config.toml
hidden_size = 128
n_experts = 80
experts_per_token = 4
d_shared_expert = 128
router_score = "softmax"
routed_scale = 2.0
balance_bias = true
vocab_size = 7624
norm = "rmsnorm"
tie_word_embeddings = false
optimizer = "soap_variant"
max_seq_len = 512
train_tokens = 308900000
max_steps = 9427
dataset = "wikipedia_en"
Below are experts of layer 6 (counted from 0) of a mixture-of-experts language model. Rows are named router (the router's row for the expert), gate (a neuron's input weights, with its number), up (a neuron's input weights, with its number) and show model dimensions 0-127. Each number is 200 + 40 x the weight over its row's rms, rounded and kept within 0 to 999.
After each expert's rows: "gets" lists some tokens that make up at least twice as much of what it gets as of all text. This comes from a sample of Wikipedia text that the model never trained on. Tokens count by the router's weight.

# expert 56
router,190,214,203,198,165,204,181,176,157,208,138,202,229,282,210,229,219,195,215,149,213,160,167,151,190,234,291,188,266,237,239,251,197,134,153,203,156,206,248,221,242,267,161,143,209,162,157,205,226,203,230,225,115,148,235,270,214,154,263,146,213,213,239,225,117,232,211,191,223,248,126,187,206,222,276,222,166,166,252,215,179,156,232,271,235,168,191,184,243,274,255,166,248,196,134,173,189,203,216,198,152,235,139,164,185,271,249,171,236,205,143,224,195,213,185,174,225,163,154,258,258,160,264,202,197,261,166,176
gate1,200,158,182,212,256,216,160,193,212,136,191,199,234,175,175,270,225,210,145,241,238,183,219,212,253,168,242,185,259,242,163,254,182,128,123,205,199,206,159,219,201,153,171,192,182,230,145,173,222,184,243,212,260,200,124,157,168,174,157,204,196,202,240,190,151,169,187,200,232,193,268,231,132,232,226,211,215,204,170,292,201,225,190,171,213,176,246,207,214,201,127,287,148,178,260,193,106,198,121,290,201,202,243,149,228,244,115,234,122,200,200,143,183,154,189,224,196,309,191,212,176,189,193,185,229,175,250,255
up1,148,212,197,225,144,257,191,167,186,137,241,130,260,211,177,268,184,159,201,158,235,181,164,178,258,186,184,107,214,253,185,211,195,167,234,296,172,208,191,190,162,209,261,181,134,248,203,212,228,173,259,157,241,205,259,186,253,199,277,192,227,205,188,199,263,187,246,253,166,240,253,187,105,197,232,160,203,166,251,271,204,170,179,187,187,166,238,256,144,182,147,277,174,185,196,275,191,153,278,249,232,210,183,190,274,227,273,177,169,191,188,204,252,136,222,200,244,243,196,205,234,204,225,173,210,168,217,248
gate2,213,216,187,230,231,146,200,224,213,124,193,236,201,184,263,259,264,254,140,235,190,212,209,175,108,199,226,278,278,154,161,233,219,195,184,154,206,131,173,247,152,291,94,239,215,267,184,230,224,165,229,176,165,148,126,231,186,209,179,103,210,212,354,149,230,244,208,215,231,207,236,202,159,187,248,170,224,221,194,197,179,225,204,239,196,179,205,219,167,203,170,201,143,148,196,196,197,165,146,187,215,256,225,187,212,190,195,216,183,278,196,240,228,219,230,169,153,144,252,177,199,212,241,185,181,225,186,204
up2,202,183,208,206,286,155,141,183,205,150,133,178,189,208,195,280,216,221,138,218,111,210,178,174,165,211,152,278,230,211,250,247,162,166,210,156,155,130,219,203,170,251,154,235,193,209,177,238,221,209,279,231,153,186,192,227,186,142,187,60,163,166,303,188,216,217,188,191,227,233,180,230,156,223,252,165,223,216,177,199,240,188,220,245,222,173,185,172,203,218,248,160,182,136,231,219,200,138,196,241,209,238,181,178,226,129,226,297,137,242,143,118,233,208,215,169,197,193,211,219,248,245,225,161,169,198,197,233
gate3,189,192,178,204,185,168,249,195,183,205,156,204,205,186,145,220,172,237,174,148,245,192,178,213,190,190,276,244,193,102,173,170,266,147,149,210,225,174,238,233,148,193,213,175,216,208,202,206,186,75,204,207,138,230,221,193,154,148,123,115,205,195,244,107,121,193,282,165,194,204,166,193,195,221,192,242,176,267,183,246,205,231,273,215,186,220,263,197,226,256,183,245,212,194,195,131,183,236,145,268,56,230,214,185,175,191,163,203,159,229,237,158,277,210,251,216,159,215,182,188,209,205,206,201,199,211,172,168
up3,229,180,233,209,244,181,82,219,210,204,152,206,164,154,253,132,268,163,192,139,190,254,145,218,226,180,188,241,155,287,172,158,207,273,280,219,221,273,115,185,152,170,216,244,138,241,239,231,190,193,171,169,218,187,240,107,246,237,256,258,168,205,168,244,256,190,136,153,181,154,181,163,263,233,214,190,238,173,277,175,203,227,122,195,207,204,201,156,185,147,197,224,183,204,250,239,188,274,197,237,255,174,204,203,153,166,202,191,225,260,235,188,218,197,190,207,222,259,221,171,216,170,166,157,184,208,233,203
gate4,277,209,105,209,270,145,214,218,203,162,97,168,258,200,189,194,284,220,143,175,248,216,118,211,263,230,256,222,241,239,246,217,250,185,184,181,179,152,148,203,282,254,215,156,294,162,204,203,186,155,153,201,204,211,188,212,228,206,173,173,223,196,205,247,275,200,196,207,171,225,255,179,164,198,243,241,181,246,256,154,216,246,230,179,181,188,200,198,214,224,219,189,236,224,233,166,248,144,191,132,131,230,198,133,158,231,191,225,131,161,192,113,172,184,214,197,238,220,244,227,163,179,197,169,275,260,184,174
up4,138,185,306,217,166,253,266,224,223,256,278,268,189,203,229,166,116,157,263,218,186,176,213,170,182,119,166,213,174,187,143,211,139,246,247,232,207,177,245,205,166,163,205,209,173,229,189,242,179,212,222,204,158,239,188,229,158,218,221,187,166,184,174,135,131,164,223,195,167,127,147,220,275,199,153,154,217,175,153,253,189,170,155,213,226,198,195,196,186,223,207,213,149,212,152,110,164,245,212,243,284,179,183,214,304,143,230,197,187,246,210,230,190,185,225,195,185,197,180,198,233,213,217,228,117,119,260,235
gets: " V", " S", " K", " N", " P", " T"

# expert 13
router,180,259,227,274,194,169,202,135,191,260,167,235,185,272,188,205,240,161,206,178,193,135,156,212,152,265,142,208,244,252,220,192,194,184,211,210,208,197,214,215,214,223,210,185,158,126,197,254,263,267,131,154,213,167,284,260,160,278,310,189,234,213,168,220,149,234,222,229,226,245,148,208,211,222,215,156,197,211,180,211,223,170,217,175,293,215,219,200,208,237,197,206,143,208,134,253,238,151,248,206,267,186,145,203,251,280,144,226,236,183,236,211,160,194,275,196,246,193,187,248,195,154,208,207,167,290,194,202
gate1,172,194,192,191,199,159,212,189,158,257,258,226,162,144,224,248,236,208,209,171,211,222,231,176,192,268,104,216,122,172,70,174,258,151,224,169,226,98,274,145,157,155,257,238,210,262,225,219,208,164,231,181,202,220,250,182,255,191,251,244,172,238,152,112,218,176,207,184,189,239,181,172,156,138,192,174,264,299,263,237,172,146,235,180,263,154,244,174,129,222,178,217,214,175,167,191,238,217,206,217,235,176,157,191,163,196,163,181,190,166,225,165,191,197,221,203,211,181,239,157,238,227,208,195,135,188,206,235
up1,188,171,207,214,252,228,163,173,148,150,183,236,244,216,187,227,189,148,185,206,162,139,197,312,278,190,194,187,236,265,190,229,242,125,154,234,176,123,241,156,170,184,207,185,197,119,174,188,168,253,171,210,251,141,217,166,215,148,149,250,202,190,231,274,183,192,203,217,216,226,211,132,124,205,151,209,238,271,189,199,248,201,223,158,180,211,193,182,185,250,224,136,162,201,240,225,166,225,143,291,197,219,187,193,156,231,196,206,194,279,285,203,169,172,224,156,213,125,171,267,226,142,125,159,166,190,202,154
gate2,265,195,164,203,248,183,217,133,171,209,148,249,191,236,224,103,266,284,174,142,132,212,200,197,240,260,171,158,154,184,200,172,314,250,244,212,204,157,207,228,256,209,153,216,205,147,207,196,194,246,206,228,160,207,170,202,202,291,239,207,171,211,155,242,168,152,262,169,217,222,183,225,225,243,139,185,171,159,263,227,214,207,149,136,208,200,224,180,165,177,145,162,203,235,221,189,226,139,256,200,169,287,225,138,174,234,199,186,214,140,230,217,147,230,236,173,278,224,254,164,258,204,211,156,206,228,224,260
up2,228,199,194,136,212,238,85,232,106,222,212,174,222,183,201,195,213,252,170,210,170,260,196,164,159,216,237,235,121,283,249,216,180,215,155,207,98,175,199,227,188,236,124,244,194,245,283,140,260,288,178,169,204,184,233,172,225,174,162,174,197,200,179,183,143,227,195,173,248,231,151,184,234,138,209,136,210,228,190,188,173,270,214,205,208,187,100,202,158,225,197,194,222,166,234,164,232,184,199,221,159,230,171,148,195,207,251,244,183,162,131,207,162,172,217,114,220,223,148,224,186,238,258,199,252,188,257,215
gate3,184,239,192,276,215,195,196,232,218,138,148,201,201,227,202,246,226,204,223,183,217,226,145,176,225,216,133,201,218,148,180,153,213,179,189,202,172,158,152,233,197,219,168,189,171,204,155,325,214,232,294,206,151,164,202,210,221,223,220,199,204,181,206,135,195,222,246,147,182,206,168,202,166,250,284,169,239,101,218,185,241,244,236,225,253,133,227,209,227,215,223,194,132,123,191,240,184,209,162,268,251,185,267,206,174,216,247,300,244,232,237,239,145,173,252,197,208,204,207,188,191,102,203,219,233,182,288,280
up3,182,226,216,187,220,211,242,177,154,224,212,220,206,192,162,186,233,190,232,173,229,151,259,204,206,204,169,204,216,240,200,251,231,198,145,169,271,234,217,252,256,172,199,214,229,210,221,141,231,132,223,102,158,246,189,214,240,174,246,227,177,229,164,138,320,174,186,239,179,186,119,155,215,223,213,250,176,218,276,247,180,148,259,230,170,155,248,184,121,201,233,185,252,188,189,214,248,250,175,196,149,184,105,208,180,176,215,147,199,200,151,199,298,186,131,194,219,252,162,209,290,214,291,226,181,176,180,155
gate4,201,216,189,238,185,166,226,221,231,166,237,228,203,191,186,243,231,232,137,167,176,176,258,164,238,204,212,214,166,193,123,199,232,125,224,204,272,247,229,272,123,166,213,221,208,193,192,214,218,230,184,178,226,189,208,194,182,253,292,202,275,129,170,226,173,226,247,249,177,188,145,250,120,270,192,220,206,211,208,242,233,219,315,210,239,255,186,204,236,225,188,269,152,271,141,252,205,193,304,168,196,281,173,248,225,204,163,218,199,194,254,196,220,202,276,258,255,227,235,189,236,180,203,218,192,275,239,207
up4,156,205,195,167,183,150,175,180,228,185,174,196,175,175,193,184,88,159,207,232,149,164,198,199,200,235,131,200,325,205,149,201,196,218,222,189,267,108,221,211,196,198,278,217,192,186,89,221,173,186,149,169,196,204,213,292,193,252,227,199,190,179,181,182,196,160,219,194,222,292,198,217,194,190,118,191,193,207,228,175,277,221,131,247,175,195,230,180,242,216,164,220,165,106,238,151,194,212,165,165,216,141,224,125,244,159,199,221,238,220,180,244,259,161,203,224,211,201,269,202,133,252,134,218,149,187,169,192
gets: " L", " E", " H", " D", " P", " G"

# expert 73
router,257,232,135,193,221,206,199,140,196,263,238,177,232,272,219,254,147,246,175,176,141,187,233,175,176,222,183,166,271,124,159,145,220,198,199,258,246,157,183,270,178,212,185,157,304,221,147,196,247,258,207,158,167,252,198,235,240,225,166,224,182,207,233,212,237,207,213,267,210,135,221,154,193,167,167,171,146,137,198,212,191,240,201,157,252,220,235,148,208,181,173,178,230,251,132,159,192,184,226,160,194,190,161,168,240,205,169,138,257,184,206,233,185,205,168,122,277,251,147,150,126,165,140,184,264,198,237,179
gate0,200,245,238,191,178,170,224,219,223,240,207,162,189,218,160,226,198,213,186,149,252,160,135,264,231,301,183,280,205,181,176,161,178,191,220,185,160,234,202,213,228,215,203,157,251,156,187,219,204,197,125,233,226,221,261,227,156,182,172,182,189,201,255,156,162,191,245,198,158,209,256,216,204,234,242,188,203,212,278,275,116,179,207,171,189,144,196,243,149,192,281,178,179,238,202,167,120,288,171,150,185,273,247,167,176,199,238,183,188,179,182,268,158,217,265,190,193,275,186,144,210,211,192,191,228,280,239,78
up0,274,311,173,170,211,224,147,170,238,225,221,170,249,237,199,228,176,214,210,291,243,270,242,189,220,185,280,153,212,193,202,195,200,167,137,251,247,181,220,208,158,159,259,183,211,191,231,160,203,190,225,190,189,229,89,241,198,214,217,185,199,190,148,166,219,185,220,199,243,177,199,159,159,106,221,218,205,180,121,158,294,193,219,249,213,198,199,231,214,226,220,160,263,199,223,181,241,215,313,194,228,218,159,198,203,117,221,163,282,176,102,139,215,179,203,179,205,208,244,256,150,203,222,201,246,173,211,225
gate1,216,265,210,182,254,136,206,228,199,186,207,223,280,189,166,156,194,165,188,263,228,179,233,175,283,215,198,231,168,221,176,138,147,124,88,200,186,138,92,164,171,194,220,224,204,174,196,204,207,191,155,183,259,193,212,162,245,201,163,203,149,169,223,245,223,191,288,205,208,223,154,177,170,137,183,255,224,193,205,211,239,138,236,192,221,212,201,253,165,243,161,181,227,214,211,258,131,150,305,212,208,201,201,174,103,256,166,205,238,207,155,173,214,123,281,160,217,211,278,219,197,205,193,210,196,245,182,183
up1,173,287,134,177,220,198,242,243,220,229,196,232,256,212,272,227,192,144,241,272,170,198,243,200,188,96,186,186,223,182,165,252,139,210,265,249,223,233,204,184,203,150,182,170,172,181,199,182,242,266,261,140,220,213,201,217,251,211,202,172,183,208,175,226,254,166,178,244,232,182,225,189,144,152,134,223,161,223,148,218,161,173,154,129,221,228,212,171,229,201,113,147,218,165,163,260,221,163,224,165,249,177,158,164,176,135,258,166,241,174,184,141,222,177,203,178,231,250,270,183,204,264,186,230,214,81,238,229
gate2,183,144,281,183,168,237,150,144,208,200,205,225,124,220,145,122,189,152,209,113,230,235,127,239,218,197,207,249,185,224,136,254,266,168,177,184,212,200,166,257,257,216,282,218,176,160,270,349,209,187,183,214,168,185,223,161,228,289,176,229,205,194,214,225,209,135,223,177,203,250,204,217,199,199,213,161,259,229,149,240,158,251,204,212,169,178,196,200,141,189,238,230,206,199,189,181,158,226,158,156,193,225,181,285,259,262,206,191,157,204,215,229,133,174,245,224,183,171,208,123,249,193,221,196,201,233,218,179
up2,151,209,230,308,177,175,188,220,215,209,177,267,177,241,158,163,257,196,234,255,225,168,142,299,230,249,210,183,177,181,231,186,202,221,253,184,100,252,119,178,233,180,250,223,135,141,287,240,160,182,186,223,161,131,240,206,150,218,222,128,293,251,175,195,221,175,183,176,228,253,178,216,243,202,165,169,212,209,212,223,205,179,225,221,220,159,181,210,189,229,179,223,230,176,263,229,278,206,245,246,201,175,197,304,249,190,210,187,216,120,255,196,275,195,216,223,200,177,239,184,187,179,214,247,199,148,178,159
gate3,176,185,81,226,202,235,198,191,197,199,196,218,223,157,177,144,199,206,181,166,208,118,147,247,242,197,141,160,214,180,242,170,217,289,174,156,195,168,203,196,223,184,176,204,236,262,229,280,183,176,204,190,226,170,175,204,259,279,271,216,180,213,246,187,131,172,293,195,134,146,174,159,210,238,227,264,210,205,175,205,248,149,252,199,223,180,159,230,171,229,233,215,150,227,183,248,235,198,194,222,280,287,204,152,196,250,148,191,187,209,172,167,142,182,243,223,238,193,256,205,273,154,180,164,177,265,288,152
up3,193,190,94,173,190,194,230,195,288,196,208,241,202,155,300,197,185,191,202,178,188,175,218,242,272,248,214,194,221,169,310,149,151,266,159,159,191,168,200,236,159,179,165,183,233,260,209,171,172,202,165,200,214,196,180,227,251,263,269,236,257,203,240,187,128,243,251,187,110,194,176,175,176,240,193,280,217,194,187,214,209,150,239,168,239,174,169,214,213,187,193,191,194,231,228,297,202,164,271,242,338,233,219,184,190,207,236,203,120,238,146,178,186,237,231,218,204,206,236,187,225,169,191,157,206,223,230,220
gets: "\n", "\n\n", ".", ").", "s.", "=="

# expert 45
router,199,199,224,191,257,266,211,189,165,197,124,156,129,237,170,194,238,229,149,174,192,177,150,231,197,215,118,264,232,146,165,109,222,275,269,190,203,226,291,205,219,243,215,222,187,155,172,213,187,145,197,177,229,206,286,155,222,254,241,203,149,210,216,255,170,228,242,225,248,243,158,219,166,152,147,178,179,191,213,231,130,211,201,268,198,267,201,164,193,164,219,174,180,124,108,225,271,199,139,150,257,176,291,245,215,193,183,240,168,194,164,210,207,202,238,192,224,192,241,209,143,221,198,181,176,172,248,235
gate0,213,202,185,231,176,178,231,195,187,182,161,183,226,175,241,237,228,169,187,103,143,135,158,265,235,254,219,178,176,189,220,190,209,175,120,178,265,186,181,211,193,200,196,252,255,185,189,185,214,237,265,180,189,188,229,205,200,218,259,177,238,188,261,233,187,226,209,209,229,124,142,153,140,203,316,271,249,167,199,165,130,221,262,226,141,198,193,190,163,210,210,165,165,139,169,256,255,185,176,210,263,248,168,169,69,210,192,128,200,198,202,212,218,174,162,175,181,215,238,239,128,203,156,240,293,239,184,185
up0,176,202,154,279,197,200,183,206,188,144,257,139,301,284,178,228,120,264,166,212,299,235,210,231,199,206,259,253,228,246,205,159,245,209,165,249,160,231,173,217,251,202,223,149,233,125,160,247,177,242,158,197,174,243,214,224,233,188,250,199,256,185,203,186,246,191,223,167,219,195,200,202,174,188,221,164,203,165,171,244,183,232,190,150,156,297,172,247,166,295,161,242,147,264,247,172,183,201,257,203,190,229,233,226,212,267,193,214,188,169,234,237,136,180,266,218,252,225,205,205,236,129,215,203,256,216,243,189
gate1,291,211,187,274,204,173,163,196,240,189,144,212,291,267,178,153,197,237,272,135,267,171,207,191,161,235,240,273,240,187,162,183,239,139,222,191,224,222,201,232,244,207,259,232,192,251,153,193,187,98,185,178,162,235,253,167,172,221,234,191,278,157,244,195,214,185,233,195,193,255,187,224,167,210,171,188,244,191,263,193,163,157,223,276,169,237,216,182,217,228,225,214,118,232,178,158,193,259,166,252,136,202,277,136,251,257,166,164,175,209,264,244,168,216,197,177,197,187,239,189,171,146,255,244,206,242,224,186
up1,166,218,188,266,288,247,177,202,207,181,168,188,255,207,239,215,106,139,197,171,236,167,183,164,199,205,228,156,161,230,180,124,198,195,225,178,187,197,160,229,213,201,209,177,210,285,275,225,203,113,234,182,191,180,160,216,263,207,227,254,192,191,187,243,159,235,143,198,223,180,187,250,230,243,251,264,195,248,268,115,181,232,231,199,143,245,172,167,175,218,179,210,194,143,259,182,148,236,185,214,152,219,209,246,190,140,200,178,220,175,244,269,253,252,249,210,195,126,88,173,231,162,207,238,188,290,230,234
gate2,170,251,165,243,155,169,213,213,181,195,227,104,82,258,126,245,297,254,223,214,229,201,156,229,237,268,206,245,192,119,258,180,198,180,144,146,128,201,196,154,190,221,162,185,226,137,189,118,231,217,167,167,155,290,257,238,153,166,207,206,179,170,225,201,156,174,266,225,227,224,183,222,193,226,222,165,223,250,185,220,200,233,205,222,271,221,107,187,226,179,194,229,157,111,204,214,270,147,158,181,251,179,218,171,208,248,142,197,180,211,181,214,221,194,190,227,238,201,160,181,205,194,176,232,181,168,192,237
up2,172,223,218,190,206,202,221,225,239,203,119,231,177,260,186,188,189,158,213,182,248,170,300,231,192,194,283,166,222,190,246,194,242,278,184,146,192,191,254,197,165,208,140,158,233,235,207,228,239,157,185,210,150,200,192,178,254,181,214,194,177,162,255,184,144,247,239,188,171,277,192,130,185,172,218,218,188,178,184,232,220,297,193,234,187,209,173,203,261,204,123,181,253,187,243,196,201,207,212,214,248,225,137,252,257,306,147,244,176,189,218,224,218,217,235,210,203,114,152,193,220,101,234,126,199,250,302,212
gate3,255,271,159,194,247,210,101,211,227,185,220,186,217,193,245,191,182,213,181,195,188,220,174,145,205,164,219,244,159,179,218,193,276,157,222,206,156,170,181,173,243,242,171,222,251,209,147,225,241,203,174,256,224,215,278,242,197,168,312,163,177,190,242,228,178,121,179,209,180,171,202,204,132,233,228,267,258,254,151,173,227,202,243,153,153,143,134,241,261,164,215,227,142,223,223,275,154,237,186,247,246,223,179,184,96,186,161,176,221,186,240,191,213,191,244,188,139,229,199,151,232,222,308,260,205,206,193,200
up3,140,215,204,153,190,254,178,166,233,163,212,202,152,167,233,179,173,190,206,221,227,245,217,159,141,216,225,237,208,183,217,216,180,145,245,203,198,253,256,230,162,251,213,204,224,198,151,157,186,125,203,215,247,159,228,179,186,159,164,206,167,234,243,254,70,235,166,230,235,218,176,195,166,111,192,211,210,255,135,213,203,249,163,301,244,241,150,204,231,140,161,191,188,276,174,218,157,140,213,163,241,189,271,188,133,198,197,208,240,272,147,279,164,233,243,223,211,183,218,205,252,272,181,215,287,167,224,234
gets: " | ", ".", "id", "and", "/", " |"

# expert 79
router,263,225,188,219,211,200,184,186,155,139,214,253,143,237,219,220,152,223,228,167,216,267,272,219,172,152,185,221,193,200,234,221,136,153,147,158,120,217,263,239,192,250,245,288,168,224,161,253,148,265,212,176,208,172,198,180,171,222,193,198,188,186,183,240,225,215,233,227,126,242,201,190,85,117,194,254,136,234,165,175,157,217,169,308,229,229,218,130,179,241,277,181,225,262,185,246,164,193,259,203,252,231,253,228,217,167,175,188,166,171,230,229,253,201,148,204,194,208,230,198,231,211,158,234,165,202,165,254
gate0,180,221,183,219,225,187,243,179,210,207,207,230,176,193,168,263,237,226,183,192,219,245,186,180,245,271,176,224,209,185,162,182,170,267,157,122,207,177,193,185,205,214,278,252,209,129,201,116,176,158,296,144,160,218,162,231,226,129,217,120,159,197,226,205,194,191,223,164,190,235,218,128,139,229,227,148,209,184,288,186,153,163,271,275,234,196,231,197,286,219,272,139,203,195,202,208,220,182,217,242,169,240,246,191,226,202,178,214,157,217,205,132,317,176,182,198,208,238,234,237,192,209,160,179,96,151,212,196
up0,222,238,171,208,258,188,223,188,214,234,209,171,151,216,233,178,210,279,209,252,261,238,164,216,243,251,187,227,198,164,276,227,198,192,135,286,183,172,252,186,252,138,185,209,233,155,176,240,214,246,291,184,212,243,164,213,185,144,240,191,195,197,224,245,248,285,222,143,169,269,259,113,167,155,174,211,224,182,188,174,157,236,207,190,209,213,154,151,112,215,193,165,256,215,237,175,277,223,186,233,161,153,252,223,215,240,208,168,214,179,236,203,182,221,145,200,144,240,159,189,182,188,138,133,290,124,214,237
gate1,294,230,199,212,224,193,295,236,227,171,145,241,233,172,202,246,167,214,171,233,275,236,196,169,225,127,241,179,91,143,132,193,188,163,106,164,179,253,204,217,135,207,230,204,180,253,195,169,197,214,244,190,197,194,134,199,194,131,236,193,190,182,231,232,146,128,293,215,198,189,230,138,151,207,253,173,201,215,220,181,191,195,212,234,151,166,181,234,220,223,206,171,206,183,271,275,145,205,205,163,195,221,197,102,150,156,152,166,217,259,207,155,156,188,161,194,241,166,203,147,227,162,197,264,193,233,242,189
up1,258,172,202,172,187,254,263,235,211,178,192,217,244,205,202,281,132,183,196,207,240,235,203,133,235,125,176,150,111,159,143,204,178,168,151,171,148,246,241,165,101,228,205,197,151,205,189,157,224,227,194,171,206,174,175,172,189,184,233,226,162,214,237,214,182,129,256,264,249,187,263,131,158,213,258,126,181,201,215,171,265,114,180,253,131,188,207,271,212,211,237,163,168,179,248,264,138,207,241,211,217,228,210,119,192,184,141,205,193,240,212,170,189,201,131,176,222,203,190,177,278,190,209,238,172,163,200,242
gate2,155,301,177,129,222,156,186,201,250,188,152,241,219,123,193,223,288,149,185,216,153,209,232,186,212,257,278,250,210,243,192,295,197,208,258,221,226,188,161,245,240,157,207,195,300,292,186,192,249,140,213,175,214,193,225,241,202,193,239,158,151,174,166,122,185,172,211,144,181,254,185,188,230,191,190,177,207,221,241,184,173,173,166,241,220,210,239,146,280,247,230,219,163,197,187,172,171,159,244,226,272,228,161,204,181,222,200,208,139,164,163,249,180,238,186,249,216,191,140,178,235,266,124,249,233,207,210,194
up2,226,184,173,164,250,162,204,171,221,173,162,242,201,210,216,330,194,134,168,180,223,196,233,222,216,241,180,209,254,215,245,259,157,157,202,246,156,232,175,211,188,223,254,249,208,235,192,270,176,252,179,175,181,194,146,257,198,251,252,125,184,216,214,137,247,252,156,252,204,183,190,233,190,224,206,236,136,257,252,236,275,165,219,210,151,218,246,190,175,140,168,195,172,167,170,255,181,226,192,174,199,237,242,302,199,223,126,161,118,173,236,211,169,216,169,233,206,170,126,189,149,290,188,147,228,201,140,229
gate3,256,228,170,248,204,170,188,163,185,158,214,204,202,308,157,186,209,162,203,277,205,189,221,194,159,234,177,174,205,224,238,131,213,212,233,225,200,132,220,266,228,290,237,235,209,127,208,207,262,179,164,172,281,260,203,181,219,273,235,161,189,168,239,141,182,202,194,193,156,233,223,208,110,165,191,148,221,170,168,188,158,236,231,186,125,209,150,229,255,245,198,161,174,211,216,237,223,155,178,279,226,265,146,192,205,247,137,200,246,241,150,210,229,221,229,115,216,266,233,159,158,145,200,188,218,221,127,245
up3,173,217,172,251,207,205,195,147,219,200,179,224,159,164,252,254,291,193,215,289,224,215,213,152,238,237,269,193,196,110,181,192,211,164,169,211,221,208,176,216,112,199,129,194,232,171,288,220,268,223,187,236,163,204,207,223,201,135,238,139,228,117,197,152,191,231,204,168,188,254,272,186,157,224,186,226,195,160,236,228,129,309,211,185,211,170,208,117,163,187,216,204,249,226,182,207,210,190,165,211,209,238,216,217,140,245,210,211,180,196,199,206,154,166,169,211,182,182,211,134,148,163,135,108,248,109,153,205
gets: "===", "==", " one", " two", " ===", "===="

# expert 10
router,183,160,158,249,183,198,210,199,222,150,186,193,140,240,143,210,148,240,132,173,202,188,207,162,222,182,126,183,248,147,233,239,193,181,254,177,171,222,272,206,104,235,190,185,164,147,181,213,176,244,196,132,167,204,200,204,225,131,291,207,159,200,151,151,154,243,197,246,203,142,167,218,75,235,159,151,151,155,308,204,212,205,235,207,249,242,201,211,167,188,233,172,198,215,154,240,227,243,176,211,218,208,256,234,147,211,155,204,184,148,270,204,140,206,173,191,147,219,178,122,176,225,187,230,205,154,174,275
gate0,230,211,171,166,225,205,111,198,202,210,169,310,216,202,141,258,286,239,144,209,198,249,221,146,264,198,243,194,191,210,161,161,225,159,192,217,116,166,149,246,146,122,265,178,191,199,134,175,238,238,228,196,219,163,176,163,172,212,253,267,97,201,180,230,108,197,185,230,126,187,164,168,134,201,196,187,261,198,222,250,197,240,270,210,225,194,199,205,212,196,202,180,211,238,221,215,174,230,238,211,148,281,226,248,175,196,192,216,223,180,201,195,242,174,239,78,213,203,192,213,199,176,210,225,277,182,172,188
up0,230,206,264,186,250,181,234,195,154,213,193,180,212,184,231,109,307,144,243,217,183,219,284,247,130,286,256,161,123,148,287,205,260,257,179,195,228,217,171,214,280,196,217,217,225,245,200,268,163,162,157,247,229,158,197,189,158,221,115,193,140,237,198,257,199,171,185,181,141,190,256,183,202,186,198,217,185,158,143,170,186,221,199,196,166,205,164,209,208,237,108,240,175,249,204,202,187,151,257,184,179,201,177,193,194,173,163,188,148,209,178,223,298,231,256,231,215,194,219,231,223,231,224,160,202,176,226,131
gate1,209,239,166,189,197,252,210,314,226,206,134,197,228,127,261,279,186,189,199,275,209,214,193,168,151,201,287,211,186,227,248,266,260,226,209,140,192,277,235,213,187,171,218,228,239,182,257,164,214,217,201,191,163,214,120,209,210,148,198,240,156,178,242,227,171,166,211,184,148,225,251,149,166,205,194,221,217,194,164,253,200,213,189,264,189,201,139,255,173,173,186,153,132,186,247,195,178,172,238,221,248,296,201,200,202,208,271,217,176,237,267,216,291,153,142,230,193,177,138,171,278,226,208,162,223,190,208,144
up1,225,200,211,179,159,207,180,267,175,183,241,161,223,236,161,217,177,233,195,276,163,95,184,162,200,181,199,222,202,230,196,244,182,185,170,165,238,213,236,224,206,214,188,209,146,177,184,281,206,212,121,147,208,183,201,233,156,231,228,201,201,238,250,214,208,223,161,229,248,243,246,138,152,157,183,184,145,170,226,303,234,141,168,222,277,239,156,203,136,198,175,191,172,234,180,247,200,267,258,228,216,217,115,236,154,123,250,190,241,199,222,129,176,223,185,234,178,292,168,106,205,203,176,242,223,138,174,283
gate2,193,183,177,155,162,202,253,208,231,160,219,168,136,202,236,293,251,184,222,204,294,273,180,271,42,208,175,245,168,214,210,177,208,140,243,260,193,172,269,232,222,204,215,159,198,139,178,210,158,241,200,211,262,184,269,188,216,189,236,229,241,156,235,171,135,211,246,172,198,196,167,223,114,220,228,238,250,217,246,179,226,202,177,213,167,231,140,187,303,127,204,195,182,198,220,232,207,212,232,173,191,199,255,174,233,213,122,213,176,241,187,227,176,181,147,187,226,264,180,158,173,204,247,242,197,213,249,208
up2,185,225,204,145,199,300,172,246,118,218,169,215,209,140,198,183,183,120,184,206,194,207,135,226,206,160,196,230,177,166,190,260,172,143,226,187,152,192,204,178,226,125,125,262,151,232,221,148,174,187,281,191,214,205,158,107,236,187,200,199,123,203,233,220,182,252,172,192,184,154,229,231,171,158,137,126,261,211,208,272,209,168,151,200,199,193,244,232,205,193,206,156,164,304,184,124,182,236,233,182,201,216,246,163,172,197,186,146,212,209,182,180,232,188,109,188,176,218,218,157,208,219,220,270,166,116,208,265
gate3,183,181,181,249,173,219,251,211,261,133,211,135,236,195,187,238,149,284,176,233,214,173,210,190,171,159,260,265,179,147,219,205,263,183,183,222,204,186,237,199,245,222,232,154,211,118,177,193,171,212,145,136,147,158,165,238,170,214,193,160,233,125,212,129,143,184,210,188,248,249,172,215,160,214,276,170,186,215,273,247,206,265,259,229,179,183,156,201,240,275,174,195,177,202,193,265,182,226,148,219,196,232,227,206,161,231,160,195,145,204,141,177,159,165,178,237,229,156,225,165,208,166,84,284,153,258,227,240
up3,274,178,171,235,185,184,148,156,217,215,197,95,124,254,185,215,238,274,205,182,258,220,168,201,196,188,215,200,221,112,163,163,202,180,195,189,189,230,198,219,150,263,182,241,220,198,259,234,273,230,183,228,239,141,173,213,205,171,218,232,209,159,208,221,116,201,216,229,282,208,139,185,163,191,271,141,147,263,237,281,198,132,157,263,226,239,248,237,235,169,159,171,210,217,163,205,135,298,183,293,134,222,245,181,178,162,202,167,189,252,190,209,154,213,196,236,158,230,212,170,154,240,182,180,178,188,205,202
gets: "\n", "|", " |", "| ", "th", "\n\n"